{
  "d_model": 192,
  "experts_per_token": 3,
  "d_shared_expert": 0,
  "activation": "elu",
  "normalize_top_k": true,
  "balance_loss": 0.00116,
  "norm": "rmsnorm",
  "tie_embeddings": false,
  "optimizer": "muon_variant",
  "beta1": 0.95,
  "seq_len": 512
}
Below are experts of layer 2 (counted from 0) of a mixture-of-experts language model. Rows are named router (the router's row for the expert) and show model dimensions 0-191. Each number is 128 + 24 x the weight over its row's rms, rounded and kept within 0 to 255.
After each expert's rows: "comes after" lists some tokens at least twice as common just before its tokens as in all text. This comes from a sample of Wikipedia text that the model never trained on. Tokens count by the router's weight.

# expert 34
router [128 145 124 130 148 113 128 117 121 111 128 132 143 184 162  96 109 122 146  87 152 139 122 164 133 166 125 132 132 144 160 142 118 120 136 113 123  66 161 110 125 137  92 135  88 116  85 129 143 149 131 154 164 118  53 118 140 154 132 117 118 107 125 116 133 109 151 135 111 142 220 134 173  93 136 115 101 109 110  99 168 143 152 132 135  92 140 154 103 114 116 150 122 151 120 166 121 147 135 145 131 145 141 140 156 113 112 126 141 132 162 118 130 143 150 116 144 138  70 120 124 128 106 138 115  92  78 122 146 129 128 157  91 115  97  94 129 153 104 118 106 142 146 126 110 132 134 128  98 129 131 137 129 110 137  95 118 118 133 148 174  62 131 140 163 123 140 144 143 148 127 105  89 123 106 145 127 127 137 183 100 109  50 111 148 137 151 161 122  81 112 110]
comes after: "8", "5", "4", "7", "6", "3"

# expert 63
router [105 168 155 137 139  95  94 106 163 134 159 142 116 148 134 100  73 107 128 147 156 144 153 153 124 128 139 161 108 142 187 179 128 112 139  84 190  94 102 110 156 111 131 145  95 125  98 171 113 101 135 138 169 122 121 192 154 120 148 130 114 105 113 165 104 141 136 148 128 144 160 127 147 125 145 163 121 139 116 125 133 143 143 145 122  90 138  92 108 114 134 158 122 123 128 154 146 137 126 133 109 113 146 119 139 100 127 127  98 164  87 184 135 147 204 113 122 119 143 129 114 116 105 141 131 106  84 136 118 136 123 120 112 145  82 103 120 195 101 151 100 151 143 110 115 146 112 145 141 112 114 121 120 167 108 119 184 123 148  94 122 139 120 140 157 132 134 115 125 142 167 127 118 101  81 151 117 165 109 111 111 106 114 118 126  73 123 125 129 111 131 130]
comes after: " the", " to", " and", "'s", " The", " a"

# expert 1
router [130 131 124 152 128 127 123  86 121 107 172 144 156 155 167  73  92 114 119 113 112  97 120 131 118 139 132 162 150 139 164 151 105 125 122  93 105 136 154 139 109 111 114 137 142  88  89 131 140 118 128  73 174 150  96 147 140 148 156  70 128  87 133 116 131  69 124 153 135 175 158 162 140 117 139 121 130 105 129 143 140  82 142 113  88 124 125 107 131 117 136 132 134 109 115 119 146 127 123 173 127 156  55 117 149 127 109 100 152 113 124 148 147 178 145 151 155  94 144  94 137  90 135 104 124 150 121 118  84 126  96 165 128 155 126 123 117 120 133 170 128 149 136 107 132 169 151 133  98 147 116 104 105 106 158 110 127  96 147 131 124 121  76 126 145 128 137 153 176 115 103 146 143  92 103 110 116 140 153 169 107 113 113 101 165  92 130 158 103  96 130 121]
comes after: ",", "′", " B", " b", " (", " \""

# expert 24
router [143 154 136 166 143 139 122 117 157  89 146 126 119 150 158 107  90 111 109 111 150 139 115 124 146 157 148 119 123 144 118 145 153 133 120 112 168 154 170 142 176 120 140 148 113 125 123 173 119 206 135 107 132 154 119 144 184 135 153 124 145  97 130 122 123 108 129 119 144 151 158 182 154 179 132 141 151  94 132 110 180  77 124 124 108 105 144 106  92  95 152 122 142 124 121 135 164 123 136 141 120 122 110 165 113 151 144 124 138 163 124 190 152 133 156 139 106 113 106 101 142 116 127 127 120 135 108 103  84  82 143 167  73 129  89 127 127 167 119 137 138 140 117 117 108 139 105 157 128  72 117  79 131 129 118 141 154 111 123 131 128 101 138 143 137 110 155 107 121 134 112 126 107 137  75 106 103  64 130 129 104  96 110 124 117 130  92 158 141  94 146 111]
comes after: " |", ";", "|", " /", " September", " January"

# expert 53
router [136 130 138 125 141  97 123 118 140 100  95 134 122 155 154 107 103  59 134 147 106 116 133 151 117 152 102 122 120 144 144 142 146 120 121 102 152 106 113 116 122  67 137 141  82 115 116 117 140 157 118 154 173 110  87 152 167 141 128 141 107 101 133 141 114 138 113 161 134 128 120 127 172 105 135 145  94 106 188 125 154 163 143 123  87 106 129 111  97 122 126 133 195 133 134 120 154 146 111 157 126  92 126  99  90 131 148 127 179 108 131 151 127  86 163 135 124 143 105 137 136  91 107  79 111 140  74  94 124 100 118 113 104 127 150 164 101 129  69 131 122 150 139 137  91 164  92 142 163  86 136 138 100 128 134 165 167 129 138 131 137 114 134 153 139  98 147 115 117 167 128 118 119 153 150 156 137 136 144 115 112 133  91  92 154 120  73 165 139 131 123 151]
comes after: " ", " |\n", ":", "%", ")", " ±%"

# expert 54
router [127 118  77 138 121 108 115  97 160 110 158 146 145 157 166 123 138 133 119 124 159 122 119 135 173 152 103 184 131 187 135 180 171 120 108 124 137 137 129 167 103 134 136 144 147 133 100 112 125 106 105 150  92 148 123 157 144 143 188 141  67  69  87 116 116  93 143  86 144 131 167 111 161 156 153 117  79 124 169  92 145 108 128 101 102 102 130 136 140 116 150 164 147  72 160 156 159 139 106 169 129 133 128 113 128 133 118 128 116 140 119 116 153 156 171 139 168 136  84 110 121 110 166  83 131 120  94 111  97 119 109 149 121 126 114  95 111 106 122 160 130 146 119 120 124 119 156 112 111  78 140 116 110 132 152 125 124 106 157 121 121 110 145 112 144 120 110 129 134 142 136 148 109 134 135 111 125 121  96 155 109 142 117 108  99 115 102 125 150 104 156 165]
comes after: " the", " a", " his", "'s", " The", " an"

# expert 58
router [137 118 110 107 114 123 109 121 153 111 167 146 159 154 165 133 111 131 128  62 107 159 159 157 126 128 122 176 128 179 143 170 126 128  92 128 149 122 148  93 143 157 136 145  95  90 151 125 126 160 112 119 107 133  57 124 146 128 156 116 124  46  84 122 104 130 128 107 116 129 129 142 145 159 121 142 145  90 117 170 151 140 138 143 112 109 147  87 119 126 135 128 153 132 130 144 137 107 128 142 121 125 119 124 141 121 136 139 147 194 103 137 128 148 171 113 127  97 155 123 173 123 124 111 116 113 122 118 125 144 127 178 134 146  59 148 105 125 132 186 109 151 116  95 100 127 169 171 133 126 139 110  87 143 153 114 171 124 141 169 116  88 120 153 147 119 168 112 162 163 123 144 121 123 160 110 130 128 121 136 138  98 116 118 130 109 114 160 150 132 143 106]
comes after: ")", "\"", "%", "3", "4", "5"

# expert 18
router [129 168 140 137 139 128  98  93 167  82 133 134 130 164 149  88 122 121 124 115 167 114 109 118 136 141 130 143 145 140 130 181 133 115 122  46 147 139 148 131 149 116 106 135 107  94  84 130 115 124 140 115 169 123 102 195 148 136 142 124 112 137  87 170  76 111 141 173 157 157 138 114 147 130 153 131 110 113 130 129 157 137 140 141 102 114 162 105  85  48 126 152 125 110 137 166 144 153 102 138 108 133 108 119 123 123 132  90 128 145 115 155 125 171 165 148 147 123  91  80 139  95 152 139 142  91  94 125 122 168 111 165  91 134 102 134 116 126 101 148 117 128 151 141 127 167 120 106 140 144 118 107 106 137 153 130 157 144 154 122  95 118 116 108 136 119 128  98 137 153 136 144 117 101 108 105 146 142 114 124 117 112  70 105 113 116 137 151 147  76 139 133]
comes after: " the", " a", " and", " of", "'s", " his"

# expert 56
router [127 127 119 151 142 115 137 113 122  79 150 143 138 153 136 123 123 104 124  98 126 103 135 163 154 195 166 157 121 163 139 189 160 125  69  71 148 123 120 128 116 130 132 156 101 127 126 100 122  94 125 123 149 152 111 162 160 171 130 124  96  80 118 142  79 120 151 126 167 136 120 153 135  88 144 153  88 129 131 148 130 110 120 118 126  82 153 100 106  85  99 133 156 107 136 163 111 116 129 123 147 127 135 167 139 110 143 144 140 137  93 147 161 121 175 155 175 132  91  99 104 138  97 141 116 118  94  95 129 112 121 161 120 119 140 126 101 109 140 156 136 143 149 130 118 147 129 137 124 162 140 132 116 145 152 146 160  84 139 134 148  99 123 136 132 105 183 138 155 160 188 125 135 149 121 138 129 153 121 133  94 117 101 110 104  81 123 145 134 100 171 143]
comes after: " |", "|", " in", ":", ";", " In"

# expert 17
router [120 159 103 164 142 123 118 108 145 113 135 139 126 130 148 140 110 119  96  87 158 147 131 143 165 181 146 139 107 133 122 122 150  90 106  91 132 136 132 141 135 103 111 152 149 102 101 123  97 132  98 111 144 105 143 145 130 108 151 155 151 135 119 108 157  98 125 131  97  79 143 142 158 149 137 140 124  86 102 123 133 134 147 119  88 135 127 126 120 156 145 127 174 115 162  87 200 134 135 109 150 132 118 107  94 120 137  95 130 133 102 150 117 174 157 141 137 166  97 134 121 112 153 106 130 100 127  86  98  97 138 127 108  96  92 111  94 171  99 173  83 136 134 102 122 164 139 115 110 110 111 105 118 135 118 135 142 139 118  76 125  97 112 114 141 118 101 112 149 108 117 107 123 139 133 100  93 112 146 185  92 127  94 134 126  98  61 184 147 104 141  83]
comes after: " ", " October", " March", " January", " August", " November"

# expert 5
router [138 172 141 101 182 138 119 100 148 110 172  83 193 148 137  90 123 100  77 111 132 139 164 117 145 142 156 130 122 119 124 153 162 138 112 162 133 157 142 109 111 136 105 140 130 105  83 150 123 167  94 141 108 122  87 126 151 167 148 120 130 111 167 124 118 134 119 164  99 105 184 123 154 155 159 142 131 102 135 109 141 110 151 139 113 100 152 124 122 137 147  97 105 149 131 138 134 135  95  95 159 141 100 134 144 143 147 126 121 159 116 108 133 125 153 151 126 141 117 125 156 113  95 108 109 103 112 115 124 159  93 167 114 154 124 156 117 133 124 138 118 183 151 133 113 143  91 171 117 109 142 121 130 171 118 105 157 122 187 156 137  87 138  94 196 127 154 120 109 133 124 160 100 112 102 134 124 110 129 133  93 126  86  94 129 122 131 151 112  88 134  91]
comes after: " |", " (", ";", "|", " W", "V"

# expert 46
router [163 116 128  68  98 136 134 149 176  73 152 116 134 154 157 132 126 126 129 123 129 146  98 107 159 156 165 190 136 125 153 134 114 170  96 112 123 127 165 148  80 111 141  98 136 137 142 118 126 147 125 163  85 105 184 148 160 136 107 120 149 121 124  94 134 131 131 158 114 143 100  97 161 152 130 100 112 157 114 123 137 136 121 104 135 128 121 110  97 116 114 116 115 160 147  55 148 155 162 153  93 159 163 154 123 184 136 107 149 146 155  89 115 162 142 130 140 121 130 139 142 164 106 111 120 144  98 108 117 126 160 113 132  86 132 137 105 125 135 135 114 150  94 102 112 160 141 130 145 150 122 117 132  79 149 130 168  90 101 117 140 105 146 128 171 135 162 122 102 138 114 118 159 136  79 115 128 139 156 141 132 146 132 160 113 136  75 105 140  99 122 132]
comes after: " of", " in", " as", " to", " for", " is"

# expert 4
router [126 108 114 168 135 117 105  94 162 107 136 121  98 178 133 102 147 108 147  90 176 113 159 137 123 151 157 135 138 133 184 148 160 106 132 108 128 130  99 158 116  96 126 167 112 102  93 155 102 130 134 139 133 108  84 111 136 128 172 117  86  83  99 121 126 113 130 113 160 125 139 116 151 140 106 131  88 131 142 102 139  95 102  93 124 112 105 106 128 103 136 150 136 132 170 168 130  96  63 138 146 148  83 147  74 141 164 121 156 146 136 129 165 123 144 118 159 132 119 107  93 132 129 115 109 120 120  75  90 109 124 145 137 125  77 113 128 144 143 120 114 140 126 131  93 175 139 132 129 105 134 160 150 140 123 126 177 117 103 145 110 122 138 116 138 130 142 130 142 129  90 116 134 137 128 119 111  60 136 118  89  57 123 120 135 131  97 133  92 126 156 149]
comes after: "1", "0", "2", "9", "8", "7"

# expert 22
router [146 123 120 154 138 119 122  75 137 105 161 135 134 182 143 101 123 103 101  99 171 104 141 119 133 148 171 148 135 143 152 138 148  62 119 135 143 137 162 106 132 121 131 142 131 100 120 162 124 122 135 108 127 103  71 165 154 142 165 111 135 104 108 113  90  87 144 138 142 127 128 153 151 170 148 169 130 140 153 162 198 131 128 163 114  97 156 104 138 104 121 142 116 121 107 117 111 119 126 106 163 133 129 158 123 144 138 123 134 178 123 149 134 175 111 142 145 108 114 121 140 136 139 133 132 145 128  60  87 101 104 144 141 146 105 135 129 148 101 174 117 128 116 136 107 142 111 163 136 123 104 102  60 131 126 145 178 130 111 124 159  73  87 142 143 116 123  98 152 165 131  95 135 129 115 173 127 112  92 165 120 118  99 102 137 135 108 142 110 120 139 137]
comes after: "0", "2", "1", "–", "3", "4"

# expert 19
router [132 147 135 112 146 106 116  91 193 100 137 156 116 168 148  98 125  84  88 116 133 111 146 120 155 188  98 156 103 151 115 186 101 132  99 114 125 110 140 155 106  87 119 175 103  91 103 124 155 160 129 128 150 122 114 148 118 198 125  92 103 122 120 117 129 139 144 161 132 122 181 131 136 116 160 187 113 134 120 147 139 131 148 118  92 109 110 117 111  98 128 148 138 126 161 112 126 137  98 117 160 129 114 151 135 139 145 108 154 140 126 115 154 139 153 131 127 135 133 125 125 113  99  85 105 127  95 128 130 125  94 120 115  93 109 104 116 117 135 152 143 133 129 143  84 124 133 162 130 102 163 128 134 137 141 135 150 107 114 155 104  44 158 126 170 123 159 144 111 194 121  99 137 103  83 124 113 128 129 151 110 132  77 124 129 148 120 124 148 117 151 120]
comes after: " |", "|", ";", "–", " Grand", "N"

# expert 41
router [137 114 113 114 146  82 106 138 140 105 138 146 130 148 155 147 104 124 132 135 154 131 130 128 137 176 163 158 126 138 128 169 166 110 117 102 154 108 145 127 125  94 152 142 128 131 141 146  77 116 134 105 101 120 140 173 120 138 120 101 148 105 123 123  83 140 100 143 124  98 144 138 149 151 132 131 129  90 148 160 123 154 143  80 116 100 139 136  90 145 175 115 111 109 138 112 160 107 109 137 124 132 110 158 118 135 154 141 152 120  81 143 164 112 147 157 136 111 115 104 125 114 152 123 141 134  78 138  70 122  87 152 115 186  89 153 123  97 151 140 108 142 124 122  80 138 107 140  54 131 119  84 132 127 101 110 169 116 148 112 144  77  75 121 140 106 166  95 125 154 183 147  97 111 108 128 103 142 140 139 111 139  94  91 125 123  80 145 142 146 129 136]
comes after: " ", "2", "0", "–", " (", "^{"

# expert 20
router [144 121 114 136 118 126  86 120 135 117 133 144 131 165 124 103 110 114 122 128 168 173 134 128 144 130 136 138 115 153 114 162 146  99  99 123 139 118 134 146 156 100 134 139 122 132  87 157 100 157 106 102 159 148  92 111 149 195 148 126 106 102 112 112 101 102 116 138 143 146 170 119 178 151 164 161 153  92 149  95 140 112 149 109  88 128 140 101 101  95 143 159 135  87 162 158 161 115  75 139 104 112  93 145 132 159 149 102 155 122 125 174 132 139 135 156 173 113 108 105 126 143 130  80  80 130 129 116  88 119 107 112 138 133 101 141 150 137  96 155 133 143 161 142 104 156 141 103 100  86 113  90  78 145 149 115 153 110 138 140  97 111 127 149 173  83 130 121 132 128  96 141 105 150 104 138 129 130 150 192 158 126 106 120 109 103 111 150 128 110 142 118]
comes after: " |", ":", "-", "|", " by", "="

# expert 57
router [109 129 125 135 153  96 142 109 176  80 125 117 139 160 145  95 136 114 112  93 164 122 171 139 128 155 139 146 113 139 161 118 113  92 124 120 172 109 144 104 162 124  82 185 125 135  85 139 130 132 108 154 140 157 123 134 188 140 140 127 105 111 138 167 129 140 144 133 150 130 162 147 136 119 130 135 116 125 167 125 176  96 147 147 105 110 123 139 109 106 171 160 148  97 178 148 182 128 115 119 150 120 116 124 130 115 178 162 130 119 125 194 142 137 178 129 139 124 156 122 120 112 157 119  96 107  57 142 111 111 112 121 141 142  91 145 149 116  75 122 117 159  99 130 124 123 107 118 118 145 136 117 113 129 103  93 128 125 129 109  97  95 153 103 139 116 162  69 116 132  93 114 133 142 156 128 116 107  96 104 116 112 119 111 145 107 131 184 124 123 129 105]
comes after: " the", " part", " end", " due", ".", " to"

# expert 39
router [149 144 138 102 165 109 114  94 180  96 138 134 144 148 127 138 113  90 122  92 149 112 145 159 128 184 119 125 129 124 140 194 125 101  74 128 122 101 146  94 133 130 139 178 106 101 126  94 131 132 118  85 157 111 100 151 153 194 127 104 102 111 113 141 113 137 106 135 118 116 176 190 159 171 169 154  56 107 100 136 116 135 137 151 104 105 124 140 121  98 129 146 110  93 162 142 140 124 128 179 140 112  96 147 117 121 158 128 126 154 113 146 123 126 140 118 157 119 115 155 111 141 100 121 121 142 102  85 102 121 128 139 138 133 111  90 116 133 133 184  98 139 122 131 109 102 140 157 131 136 117 117 118 144 140 109 168 124 123 152 135  90 121 108 175 151 152 129 146 181  92 120 132 148 114 128 121 117 102 121 120 119 111  91 141 126 101 133 132 108 165 111]
comes after: ".", ",", " the", " The", " where", " that"

# expert 37
router [117 149 149 132 102 127  77 104 174  99 145 128 126 149 137 118 108 100 104 136 126 104 142 145 134 133 129 146 126 152 111 129 147 130 104 120 160 137 174 108 120  96 140 121 100 102 110 206 129 134  97  76 135 122 115 132 147 197 107 100 103  86 106 100  94 137 152 175 127 100 119 159 133 138 144 143 135 121 135 136 184 104 145 155 108  97 124 104 165 111 117 152 110  59 155 153 139 143 147 135 149 119 131 173 131 122 137 109 139 147  95 173 128 160 119 154 154  99 108 124 123  97 124 139  81 134 115 126 138 115  96 121  91 123 123 124  82 157 112 156 125 150 133 146  87 145 124 137 115 118 134  70 132 113 167 131 154 100 144 138 126  73  90 119 133  96 175 108 136 169 135 126 110 115 139 140 135 138 122 151 102 122  85 122 139 107 123 127 116  95 131 147]
comes after: " ", "1", " (", " +", " −", " $"

# expert 9
router [ 98 144 118 120 153 145 124  96 145  84 144 138 131 136 167 118 115  92 103  86 177 134 157 131 133 157 175 137 141 164 133 135 121 117 109  99 169 122 160 153 121 113 153 122  95  88 113 133 109 137 125 150 134 127 115 124 141 125 104 163  90  87 108 110 139 105 151 148 111 136 153 142 171 147 122 160 147 101  95 140 118 133 110  99 120 120 145  92 120 113 119 122 137 104 177 130 173  83 112 175 132 137 121 170  76 130 117 127 153 164  88 134 170 159 147 115 154 120 144 131  98 150 133 133 119 155  97  72 120 111 110 165 124 118  97 118 116 136  91 153  81 128 131 152 119 135 136 142 138 141 159  78 137 130 150 106 142 122 157 133 113  96 109 134 119 123 174  86 155 137 133 169 145 115 152 128 130 142 135 162  75 106 137 101 115 132 157 153 116  65 122 116]
comes after: "\n", ")\n", ".\n", " |\n", ";\n", "==\n"

# expert 0
router [174 121 109 128 114 131  85  94 167  83 144 168 121 161 135 120 139  98  98  90 123 113 113 172 153 162 163 148  99 146 104 168 121 118 134 100 144 131 161 113 168 107 131 133 129 127 120 131 124 144 143 112 128 139 121 122 150 119 130  84 107  94 108 142 106 100 135 158 116 134 182 143 160 159 153 111  93  84 112 103 146  99 145 115 117 137 137 131  70 138 147 149 151 116 163 128 182 103 125 149 106 117  84 127 125 135 138 145 128 131 104 183 145 139 134  99 144  98 104 132 138 148 124 127 105 102 100  96  90  96  92 154 143 128 107 131 104 151 127 189 109 129 177 147 103 149 130 126 110 108 121 131  91 163 154 112 134  83 142  99 149 114 100 117 150 133 151 146 149 110 117 129  81 108 136 150 132 128 160 107 133 151 127  74 114 130 105 168 128  91 140 143]
comes after: ".", ",", " that", " \"", " where", " when"

# expert 40
router [122 107 137 175 174 112  62  75 181 104 133 143 146 139 162 107 130 110 131 143 173 169 143 140 155 134 153 132 105 165  92 169 126  96 108 127 142 136 162 137 168 123 138 136 122 119 103 157 100 143 138 134 146 108 109 128 141 175 123 136 110  64  99 138  73 129 137 135 137 113 164 148 145 166 120  95 108 136 130 127 130 116 168 148 140 109 155  92 118 142 114 160 147 118 147 140 162 136 110 135 114  97 130 114 104 133 124 143 118 143 130 144 122 115 136  97 125 109 107 125 153 140 125 101  87 117  97  78 113 111  97 121 115 135 128 149  88 125 139 163 144 143 134 166 127 118 120 111 129  97 131 113 137 131 141  89 154 100 129  88 155 108 133 141 118 103 160 115 129 159  96 114 131 136 106 149 149 178 134 177 146 115  96  78 152 155  78 156 130  79 138 132]
comes after: " |", "-", " by", ":", "|", " San"

# expert 62
router [119 155 119 148 132 107  76 132 145  92 151 163 165 112 157 141 113  96 127  88 135 101 113 152 109 147 136 129 110 149 123 128 163 126 129 113 150 109 168  84 133 119 121 156  75 106 102 141  91 136  96 126 136 133 104 150 158 147 140 124 139  99 127 128  99 119 118 131 123 122 155 138 130 113 148 122 122 102 134 145 123 144 197 115 118 117 108 110 122  91 176 101  82 135 132 146 141 155 134 170 130 127 107 149 143  90 122 107 119 146  95 158 160 170 144 139 101 125  79  97 124 143 140 145 138 146  74 119 142 136 133 146 100 132 149 136 106 138  99 163 126 126 149  75  84 155 112 143  89 139 151 104 114 158 157  85 139 107 118  95 170  88  83 110 115 131 167 143 140 132 153 132  95 124 144 117  96 148 161 153 106 121 112  91 126 115  87 178 120  99 102 104]
comes after: ".", "0", " ", "2", ",", "3"

# expert 35
router [156 127 103 114 192 114 124 124 158 126 123 143 161 172 185 101 143  73  79  79 166 128 123  95 196 146 161 137 139 145 152 114 159 126 105 110 147 141 139 143 121  95 144 149  82  91  95 121  71 101 147 139 126 144 145 145 129 129 143  87 116 102  95 108 133 117 122 132 150 129 168 144 123 129 128 119 136  67 135 128 144 102 116 138 107 126 142 122 103 103 161 119 130 108 103 132 119 121 122 165  94 135 111 116 116  83 158 141 159 117  52 144 124 150 157 134 142 125 129 130 130 126 128 153  89 127  77 103 146 121 124 186 129 124 112 131 120 115 131 144 112 118 121 120 114 113 114 132 122 108 159  89 133 142 153 124 115  96 148 120 158  73 119 156 126 107 142 159 137 169 139 125 141 112 135 134 122 123 134 194 112 107 135 123 143  97 106 135 133 103 137 117]
comes after: "\n", "3", " Born", "4", "–", "6"

# expert 29
router [135 150  86 141 125 104  99 106 142 103 149 171 115 137 161  97 102 116 143 118  80 125 128 149 141 137 136 190 125 148 182 133 145 120  89  80 165  96 127 127  92 114 122 158 123 131 113 107 129 122 134 116 136 156 114 124 164 128 122 109 150 104 119  90 138 103 168 136 110  84 161 142 141 108 141 132 134 131 137 137 118 104 144 114 112  78 109 145 140 121 126 144 128 103 117 127 163  89 132 131 142 187  92 136 119  42 143 135 132 145  99 124 147 144 168 104 140  92  99 120 141 141 137 133 132 107 146 146 109 146 129 174 132 127 135 106 108 128 144 113 134 178 164  66  99 127 170 137 139 129 129 127 130 157 122 153 171  76 108 109 130 105 109 148 149 129 154 152 145 147 141 167 131 121 135  98 111 151 144 125 103 116  95  93 135 116 145 155 169 114 173 151]
comes after: " the", " (", " was", "-", " is", " \""

# expert 52
router [128 164 124 138 140  85 125  69 143 118 150 152 177 198 152  87 145 129  97 123 133  88 162 126 145 139 140 180 116 152  94 161 100 124 119  92 159  97 168 153 111  74 112 155 101  97  97 133 126 179 146  86 147 140 105 146 151 142 142 128 111 136 117 111 103 113 163 151 138 134 150 124 156 111 131 127 113 105 151 140 161 115 129  86  84 119 145 108 136  90 114 128 133 123 127 174 113 145 124 131 141 109  93 127 115 109 176  85 142 139 106 120 120 176 145 124 141 114 108  99 151 144 167 107  99 118 123 144 115 120  81 122 123 136 139 166 127 125 134 129 136 159 147 130  96 156 129 132 122  88 166  93 130 154 111 149 131 110 156 119 144 101 116 150 110 108 164 123 134 130 144 142 112 170 137  87 131 121 133 163 129 122  60 156 105 135 135 147 141 133 123 130]
comes after: "-", "==", " |", "\n\n", "|", " |\n\n"

# expert 42
router [ 88 126 131 107 114 118 105 130 130 110 163 155 125 121 152 135 137 108  76  74 118 122 139 142 115 153 132 146  90 173 120 150 138 127 128 111 175 135 141 113 159 135 140 188 116  82 131 147 143 143 147 104 172 111 108 125 119 153 114 125  96 112 139 102 113 110 124 172 106 136 133 138 186 150 191 151 121 100 113 110 155 132 163 124  77 122 100 116 133 101 135 140 153 134 147 123 142 140 138 145 142 128 125 117 128  48 136 149 135 106 132 145 150 135 171 146 141 128  97 145 165 140  87 143  99 128 117 146 101 110 125 152  94 107 121 159 133 148 122 187 113 156 139 120 115 182 111 167 143 132 120  82 114 125 179  96 150 103 117 106 144 103 127 145 117 128 188 131 133 160 129 136 135 123 113 136 123 166 127 134  84 134  96 133 112 110 106 143 134  98 173 120]
comes after: "0", " ", "3", "4", "1", "2"

# expert 31
router [ 99 176 143 152 161 107  88 101 106  82 148 148 130 117 147 146 101 109 139  85 132 136 192 169 107 159 140  98  95 154 150 173 116 125  98 140 145 101 180 112 118 118 145 141 127 119  97 132 124 117 117 128 157 154 107 123 142 130 133 167 141  99  93 102  79 104 121 121 133 160 162 106 148 107 152 166 115 128 122 116 174 113 139 128 117  85 133 111 124 117 159 129 126 135 165 159 122 136  83 135 150 109 132 124 164 106 141  93 165 183 124 176 165 121 133 128 131 113 109 111 119  91 168 117 119 135 105 131 115 161 151 131 144 116 117 100 102 125 158 143 133 151 157 112 133 130 101 105  98 117 154 108 108 150 122 114 126  70 110  85 155 110 113 136 143  91 159 156 133 128 163 125 141 147 116  91 103 134 119 126 112 123  59 135 144 127  98 140 125 102 130 152]
comes after: " a", " the", " number", " of", " and", "%"

# expert 6
router [110 119 141 110 157 118 110 134 132  85 154 134 137 154 141 131  83 116 122 120 151 142 144 142 121 163 129 126 112 151 134 120 138 103 105 123 147 106 171 152 123 137 124 164  87  53  97 135 115 157 108 135 137  86  92 104 132 170 128 136 130 120 115 121 122  82 118 142 109 104 137 185 171 117 149 149  89 132  96 150 146  91 155 146 125  88 127  82 103 124 131 121 115 148 119 112 155 129 130 106 173 168 120 119 111  99 151  84 152 147 141  98 164 163 145  96 145  95  99  87 140 161 105 133  92  78 123 121 120 115 119 171 127 133 134 145 105 173 134 157 116 125 130 128  83 164 130 125 118 128 132  75 136 139 163 114 134  80  99  95 161 125 104 120 127 116 121 138 134 139 148 142 125 130 138 108  73 112 135 111  82 130  89 131 111 156  91 138 127 107 162 114]
comes after: " of", " in", ".", ".\n\n", " to", " on"

# expert 61
router [136 153 133  94 155 129  86 119 163 104 170 151 157 152 145  78 118 113  95 115 158 116 142 159 120 170 138 180 151 152 132 161 104 118 119 151 135 101 134 167 108  83 133 139 120 106  99 161 135 147 129 118 138 127 117 102 130 164 183 118 118 124 101 104 105 111 139 139 134 134 161 144 177 108 129 115 104 122 150 117 149  99 105 116  87 110 127 120  96  99 102 128 111  88 143 189 127 143 121 136  94 137  84 133 112  97 166 132 133 121 100 116 119 138 154 113 138 143 123  97 119 137 100  66  95 121  98 145  96 141 114 148  85 132 118 134 135  93 123 138 112 160 142 134 125 151 150 151 105  87 139 118 113 150 147 131 169  70 145 119 141  93 134 137 140  91 176 121 138 143 174 123 162 164 112 117 144 162 124 157 114 153  99 135 120 111 127 165 140 109 127 164]
comes after: "-", " |", " the", ":", " of", "|"

# expert 55
router [108 127 115 119 153 107 106  86 190  84 170 160 121 145 158 119 128 129 105  95 118 105 145 159 150 150 166 159 132 193 125 158 145 142 141 122 145 128 114 101 110 109 107 155 112 123  94 111 119 125 120 130  97 105 137 183 144 106 129 140 117 101  70 148 102 113 145 115 142 145 156 108 138 165 134 157  91 107 101 139 143 149 143 136 121  85 146 113 118  99 109 134 130 107 154 192 172 118 116 131 104 123 126 112 132 147 154  92 115 146  90 112 147 128 186 138 152  98 111 141 116 170 113 137 130 127  92 114 102 135 104 154  99 163 134 102 112 157 127 156  84 116 115 122  86 166 136 138 111 100 126 131  97 156 138 143 181 118 141 122 160 119 120 138 157 165 137 148 128 165 154 128 124 129 117 136 114 100 164 146 116 106 115  88 127  86  89 135 111 142 142 117]
comes after: " the", "'s", " his", " a", " The", " her"

# expert 21
router [ 98 165 119 119 137  92 131 102 114 101 177 131 136 189 167 106 135 144 150 116 122 102 134 118 160 136 115 106  99 163 104 181 120 143 112 105 138 128 142  99 110 115 120 149 100 106  86 117 135 159 106 150 131 139 109 146 148 119 165 136 134  87 139 123 128 132 147 121 103 139 176 141 177 116 161 142 135  92 127 165 160 153 146 168 102  78 114 113 113 133 107 136 126 140 168 160 119 139 114 165 141 115  91 106 154 102 127 164 139 147 117 136 170 146 210 159 117 160 100 119 121  92 157  74 109 110 108 122 136 156 138 142 104 113 101  92 127 125  98 152 134 147 143 126 100 168 152 155 130 108 146 140 106 145 144 140 130 103 147 115 110 112 108 115 139 104 165 119 108 123 123 111 138 112 117  85 116 103 149 175 101 107 104 131 139 100  97 168 157 137 129 122]
comes after: " |", " to", " was", " (", "-", " a"